Experts of a small language model: a sigmoid router, 312M tokens.
Below are experts of layer 5 (counted from 0) of a mixture-of-experts language model. Rows are named router (the router's row for the expert), gate (a neuron's input weights, with its number), up (a neuron's input weights, with its number) and show model dimensions 0-159. Each number is 128 + 24 x the weight over its row's rms, rounded and kept within 0 to 255.
After each expert's rows: "mostly gets" lists some tokens that are sent to it at least half of the time. This comes from a sample of Wikipedia text that the model never trained on.

# expert 123
router [111  63 128 116 136 119 139 107 133 119  24 141 219  94 129 123 106 149 135  86 119 119 133  73 180 143 122 117 112  99 157 142 130 124 140 150 135 127 124 116 138 121 120 133 146 125 126 128 130 143 130 107 116 109 134 122 127 132 133 151 122 138 126 138 126 102 122 123 117 128 255 113 118 114 113 161 126 103 136 127 125 124 112 123 130 124 119  54 134 112 119 116 133 120 101 143 131 122 124 121 152 105 119 129 132 138 124 131 113 130 129 130 130  62 104 130 121 127  97 107 112 126 123 120 131 146 121 154 159 126 110 133 113 120 131 124 136 111 127 124 149 112 146 114 107 149 110 108  98 138 128 127 125 145 108 133 107 131 120 124]
gate0 [157 149 155 119 124 135 146 162 157 109 138 146 113 163 133 131 139  84  80 116 163 162 116 128 119 107 105 156 136 149  81 164  86 119 132 142 139  77 119 144 125 146 123 118  83 102 119 124 138 141 130 113 142 136 121  98 139 133 162  83  98 128 140 123 160 129 161 155 143 103 148 100 163 105 114 157 153 123 108 162 129  78 115  88 116 134 134 113 158 185 129 122 118 131 125 121 139 124 147 123 119 148 151 122  97 102 154 100 147 151  98 151 117 120 102 138 139 143 122 104 129 131  73 121  98  93 122  96 156  95 147 128 133 132 144 141 177 127 105 120 168 157 123  68  98  95 158 122 159 115 158 152 144  79 107 132 119 162 160 166]
up0 [106  75 151 129 125  91 123 109 137 111 121 142 112 142 115 118 145 124 119 143 117 164 106 159 148 202 111 128 123 183 139 111 135  90 111 138  91 149 105 101 140 134 137 108  99 115 119 136 177  80 112 119  99  94 108  86 111 156  84  97 119 174 108 153 122 156 136 147 135 121 137 108 149 171 117 116 113 168 119 177 187 138 126 118 137 109 138 139 121 134 102 168 129 139 112 142 125 174 118  77 129 136 168 132 112  87 162 167 157 109 175 143 102 128 115 118 120 138 138 121 132 126 104 158 125 133 104 121 157 112 149 134 144 135 131 143 136 102 114 150 147 132 129 137 147 164 113 162 117 101 132 143 142 166 111 114 117 157 151  72]
mostly gets: "(/", "renamed ", "fell "

# expert 198
router [163 159 127 120 137 117 140 125 142 145 115 113 152 159 135 129 119 121 151 121 139 143 142 111  90 122 146 102 101 152 108 122  82  62 133 139 116 132 145 119 119 136  94 143 113 121 133 120 103 173 186 161 137 149 132 157 106  74 166 153 136 101 107 134 141 103 104 159 153  89 142 185  83 123 135 136 121 109 127 156 136  97 113 133 122 149 137 117  84 140 127 134 175 152 112 146 125  51 117 138 136 156 136 100 109 144 157 112 106 147  75 134 116  98 125  88 115 134 103 139 149 162 134 134 133 106  86 150 167 151  91 123  89  86 143 164 123 114 136 106 134 110 102 117 116 151 130 170 111 126 126 143 152 105 106 147 136 132 106 165]
gate0 [112 115 102 120 118 109 104 144 107 133  77 126 128 145 105 113 148 106 126 100 156 121 184 142 200 143 184 153 106 113 137 130 128 131 139 117 160  88  87 106 133 102 141 118 158 143 113 144 153 137  76 107 106  86 116  93 125 139  93 157 117 162 120 159  98 137 107 149 114 137 169  96 110 126 114 131 123 132  94  96 185 118 115 145  82 106 157 126 124 137 146 143 115 180 120 176 108 123 144  94 111  97 140  93 108 153 142 125 172 114 148 125 133 121 143 147 142 112 172 118 145 120 151 140 119 119 127 145 147 136 126 155 160 132 136 101 124 134 137 125 114 105  96 109 115 137 122 118  88 110 126 130 167 140  95 122 121 104 203 124]
up0 [167 121 151 181 102 139 150 156 143 183 177  82 140 114 117  93 123 103 106 100 124 166  87 123 121 127 157 139 137 119 134 121 149 113 151 144 123  76 166 101 144 113 103 114 116 118 135 125 137 123 133 135 125 129 144  98 105 135  94 116 137 145 119 167 145 119 131 120 135 119  88 151 127 116 155 189 145 124 117 169 108 115 101 140 132 102 178 118  92 137 149 124 151 146 144 149  89 102 119  81 120 121 120 110 102 148 124 147 115 126 109 159 117 140 181  75 117 102 131 148 108 133 137 164 146 136 131 118 128 151 180 132 139 113 120  99 164 123 128  89  88  78 130  98 141 108  78 134 165 122 115 107  98 131  99 160 132 163 119 141]
mostly gets: "States", "ids", "ence", "ions", "ines", "optera"

# expert 210
router [113  67 125 120 132 122 134 116 132 113  20 135 221  91 131 117 104 147 130  86 115 118 132  71 182 138 118 114 113  94 162 135 128 123 142 149 130 126 129 117 139 118 122 131 149 122 121 124 131 139 129 105 112 111 141 124 119 130 134 146 125 145 128 142 128  99 118 116 116 129 255 110 124 120 110 160 119 104 139 132 126 126 112 119 129 121 126  58 133 114 114 120 132 120 104 142 130 118 116 121 142 108 120 124 129 135 123 125 122 138 128 123 127  70 111 132 121 129 104 117 107 125 115 120 130 149 117 160 155 125 111 136 110 124 126 121 140 111 130 123 150 117 147 112 108 140 111 101 101 140 127 129 126 141 108 131 111 127 119 129]
gate0 [103 120  92 158 135 176 138 153 132 121 143 124 124 159 121 140  85 179 112 127 139  89 116 135 134 152 130 130 166 117 114 117 103 141  99 125  94 127 123 130 120 129 111 127 120 139 119 109 133 142 173  99  87 152 165 102  95 125 116 144 165  96 136 150  90 169 124  86 130 148 113 104 139 130 126 114 174 123 104  76 153  95 127 131 132 135 132 110 120 129 128 128 159 119 119  98 138  94 117  99  84 113 141 150 166 104  84 155 109 118 123 149 117 117 106 123 109 150  94 144 121 110 101 113 180 103 162 118 148 171 131 107 101 150 111 138 133 103 129 117 149 141 145 140  83 105 187 133 110 192  75 121 189 128 161 135 113 133 140 116]
up0 [ 76 105 119 110 127 103 179 175 127 107  89 129 129 150 138 150  80 162 150 162 114 136 128 153 125 137  89 107 195 103 120 110  69 114 163  93 125 134 126 135 132 142 140 154 139 118  84 146 114 159 105 123 119 126 166 120 141 127 159 109 144 129 132 136 151 134 119 150 142 125  95 121 185 146 133 159 150 128 142 140 160 133 166 142 122 102 123 126 105 110 114 142 156 124 133 122  94 120 115 119 120 111 136 126 125  93 151  71 146 128  80 136  67 141 108 123 123 151 104 103 161 118  85 147 135 157 122 166 161 132 155 129  87 168 103 114 164 114  99 137 149 120 113 147 118 140 107 127 130 159 125 155 148  83 125 110 133 118 133  84]
mostly gets: "BRA ", "Alma ", "Infra"

# expert 43
router [101 120 120 140 152 129 147 111 147 156  83 116 118 132 137 171 135 111 155 130 152 144 120 128  88 134 134  94 140 123 109 186 176 145 159 139  78 123 139 114 133  81  90 114 134 180 140 156  88 128 166 128 110 148 117 166 159 134 126  86 121 132 163 135 181 101 124 118 126 118 180 110 136 122  81 113 106 107 139 164  95 102 108 122  85 141 116  96 137 139 113 116 132  98 168 135 151 164 141 122 150 108 106 120 119 106 125 147 117 117 104 126 111 107 104 114 127 138 117  89 130 145 129 180 157 166 159 114 114 154 104  79 119 143 142 108 158 113 101 107 145 130 169 119 148  88 122 112 111 158 147  98 127 131 143 101 154 119 108  91]
gate0 [119 111 124 156 125 102 164 138 129 118 133 142 101 118  99 136 140 137 130 130 105 103 132 146 144  98 108  97 101  87 119 132 138  99 141  84 102 133 173 137 115 126  93 127 115 113 153  97 144 120 173 108 107 123 129 146 112 168  85 126 104 188 149 150 144 142 150 149 174 163  95 114 131 158 120 108 118  98 119 142  84 111 119 133 191 141 120 152  96  97 129 178 120 140 122 151 169 103 157 134 150  93 142 161 130  88 138 102 111 104 147 114 157 159 151 138  87  89 153 131 122 166 141  97 151  95 114 166 120 132 131  94  93 147 104 125 128 138 105 176 192 149 149 124 100 113 142 157 120 104 125 123 132 143 154 129 129 115 136 138]
up0 [143  87 113 131 134 157 124 170 110 127 143 141 133 119 132 148 127 129 127 143 126 117 161 133 124 132  92 182 150 135 150 105  75 109  38 135 124 144 174  89 176 159 127 154 110 158 101 139 161 143 129 137 135 113 163 124 112 120 117 147 165 100 114 143 100 152 136 109 120 117 104 144 124 130 142 129 101 126 149 111 160 141 144  82 150 147 132 127 140 123 125 103 125 106 153  98  90 111  89 155 146 120 160 109 165 144  97 118 149 137  85 129 143 154 132 126 201 115 107 154 108 132 136 118  92 123 142 131 128 142 108 159 131 150 108 142 129 133  96 113 124  74 127 160 139 131 109  65 145 105 142 165  94 115 154 130 153 161 154 119]
mostly gets: "TC ", "FL ", "Tigers ", "Representatives ", "Lions ", "League "

# expert 38
router [156 167 121  89 157 126 168 115 162 116 148 166  44 158  71 134 131 126 158 135 139  79 121 115 137 162  86 132 111 124 106 177 131 130  96 125 128 127  99 126 125 113 139 106 143 156 160 156 138  93 138 122 155 110 176 118 158 127 104 119 128 111 113 106 139 123 116 125 145 118 125 112 173 140 145 142 123 131 124 161  71 121  94 140 102 136 122  96  89 125 127 117 109  91 148 147 126  76 134 127 140 125 158 135 141  99 141 126 143 114 123 104 127 156 119 114 160 165 118 136  81 129 150 113 125 111 157 108 153  99 114 138 137  91 136 132 160 112 103 125 161 153 159 144 109 125 119 175 107 130 146 113 117 140 139  89 148 179 163  97]
gate0 [187 103 175 140 109 123 114 132 130 115 147 162 165 122 134 138 105 109 131  89 123 107 109  77 119 144 166 108 129 179 178 102 137 114 141  97 169 139 105 143 127 137 123 132 155  90 121 151 122 145  96 117 120  98 123 142 108 131 108 135 195 124 109 150 114 128 162 160 132 104 124 143  95 113 141 104 120 120 118 128 170 127 125  83 146  94 152 146  88 143 138  82 135 158 132 125 143 101  77 136 120 110 124 142 112 152 113 112 129 110 181 103  93 152 118 148  98 122 175 123 129 129 107 118 124  76 128 101 141 137 130 145 151 133 125 165 101 104 103 115 133 167 107 155 182 124 174  92 108 122 135 147 173 126 124 141 132 127 141 127]
up0 [149 145 177 120 129 102 140 122 163 115 145 111 130 115 138  93 101 129 177 107 142 175 159 101 128 112 145 144 104 133 127 128 161 107 114 109 111 165  96 182 145 195 119 118  86 163 149 109 112 150 132 100 167  96 130 164 168  93 105 153 167 127 114 114 121 142 109 159  98 108 107  83  99 157 133  81 105 148 141 106 162 128 107 100 144 111 127 134 122 123  84 132 114 109 142  94 111 113 100 142 145 122 104 154  95 145 118 136 142  97 126 172 122 146 139 147 152 128 132 130  89 130 121 110 137 111 146 140 173  93 119 109 131 139 160 130 144 143  86 118 108 115 124  99 110 107 158 135 182 124 122 153 152 122 174 143 117 117 136 161]
mostly gets: "director ", "editor ", "writer ", "politician ", "manager ", "professor "

# expert 160
router [157  95 104 113  82 168 119 143 126 133 178 128 130 176 116 100 103 120 121 111 161 135 152 141 110 102 123 121 135 147 105 100 117 141 131  67 133  74 136 132 168 117 167 122  87 108 121 114  95 178 119 160 150 175 131 111 177  98 129 106 141 105 139 145 163 144 108 120 134 132  90 108 144 123 123 165  98 151 146 147 114 132 116 153 109  95 109 168 125 150 120 118 178 155 128 133 153 127 121 125 102 114 137  89 115 125 161 167 120 145 110 126 139 150 168 127 128 147 161  99  90 127 121 134 124  77 170 125 126 126 153  98 126  93 105 127 115 162 136 119  84 140 181 117 128 156 113 104 129 103 135 120 143 126 148 114 146 128 154 173]
gate0 [146 148 162 172 121 144 155 109 126 150 128 134 111 124 145 134  85 108 117 123 124 156 105  72 140 139  96 153 131 141 122 146 102 117 158 145 122 112 124 119 106  97 157 102 104  92 141 140 100 155  74 119 145 112  78 157 125 141 157 155  93 118 112  88 120 141 116 104 134 120 135 146 170 131 128 167 108  88 132 151 146 155 164 135 121 109 105 113 124 127 128 182 126 100 142 123 142 126 159 136 167 129  85 169 155  93 152  99 115 112 104  99 157 185 150 128 104 122 105 121 151 159 118 127 154 150 117 107 137 168 124 142  86 135 137 151 120 100 146 153 128 101 102 103  85 130 132 116 144 182 137 140  88 148 107 134 105 123 163 178]
up0 [130 135 107 119 133  89 123 144 117 126  90 130  91 146  99  80 157 159 141 180 127 113 125 143 109 149 136 130  99  88 114 107 104 108 163  79 103 124  94 137 149 106 135 105 146 129 120 147 173 111 129  77 125  99 142  97 148 108 104 158 103  98 104  92 136 133 124 138 170 141 115 149 120 166 127 105  95 141 111 106 101 126 135 151 124 156  82 107 124 103 184 123 160 123 115 167 112 145 141 116 162 118 178 129 136 123 169 126 122 131 140 133 164 142  91 152 153 161 160 117 133 166 144 134 120 135 121 122 130 173 145 125 129 143 146 119 154  72 128 185 126 128 158 116  90 131  84 153 108 100 116 109 147 134 133 144 118 156 170 125]
mostly gets: "although ", "However", "touchdown ", "incumbent", "Hard ", "but "

# expert 35
router [111  45 120 115 144 120 139 126 127 124  42 157 190  92 152 138 127 126 142 124 130 129 152  91 137 139 118 119 140  97 147 162 137 115 143 155 132 129 113 119 151  94 104 159 170 127 137 118 132 139 141 100 120 128 135 127 142 120 157 157 122 150 131 148 114 148 114 134 137 130 255 106 119 108 121 167 137 103 140 122 129 147 119 120 120 115  95  56 123 115 111 125 164 126 116 127 119 133 110 123 150 102 127 138 115 113 128 131 104 119 132 138 118  69 115 129 107 131 103 104 119 129 128 117 104 153 130 170 128 131 103 122  88 130 121 143 144 116 134 123 162 117 129  98 118 142 112  94 118 137 141 116 124 149 121 130  99 130 109 125]
gate0 [101 127 116 113 137 121 106 125 122 140 115 158  83 136  86 132 142 120 151 176 189  73 154 136 141 157 101 106 132 140  50 152 126 132 134 137 159 129 103 103 140 155 107 160 157 125 114  73 124 154 119 154 109 113 110 119 126 157 153 156  73 134  90 138 183 117 114 121 102 118 119 126  86 117 122 124 101 120  96 135 135 116 133 145 139 137 116 142 165 134 122 114 171 101 101 146 156 117 149 162 159 125  98 131 106 129 108 107  98 149 142 164 135 139  81 129 118 172 154 112 149 151 132 112 135 135 160 117 106 123 142 126 133 107 109 162 149 107 143  95 140 118 146 113 112 154 119 119 125 121  90 180 108 109 119 122 178 130  95  90]
up0 [138 121 108 179 140 115 157 155  89 128 140 152 139 127 140 108 130 104 130 151 179  90 113  92 128 132 111 168  85 150 107 123 150  85 134 115  91 130 157 171 121  86 139 130 126 149 149 163 109 107 131 141 147 136 127 145 152 127 125 184 105 133 152 170 189 121  94  97 135 162 125 129 130  93 123 169 122 121 171 108 123 129 128 152 108 113 167 133 145 178 102 162 100 115  84 132 135 140 131 142 127 150 159 110 130 118 120 121 125 151 116 111 126 137 133  72  91 156 108 124 151 148 129 122  92 117 104 122 144 102 146 130 117 108  90 148 168 113  81 143 135 126  91 141 134 128 105 122 130  91 186 138  82 141 125 151 159 130 119 108]
mostly gets: "throughout ", "in ", "leave ", "within ", "In ", "across "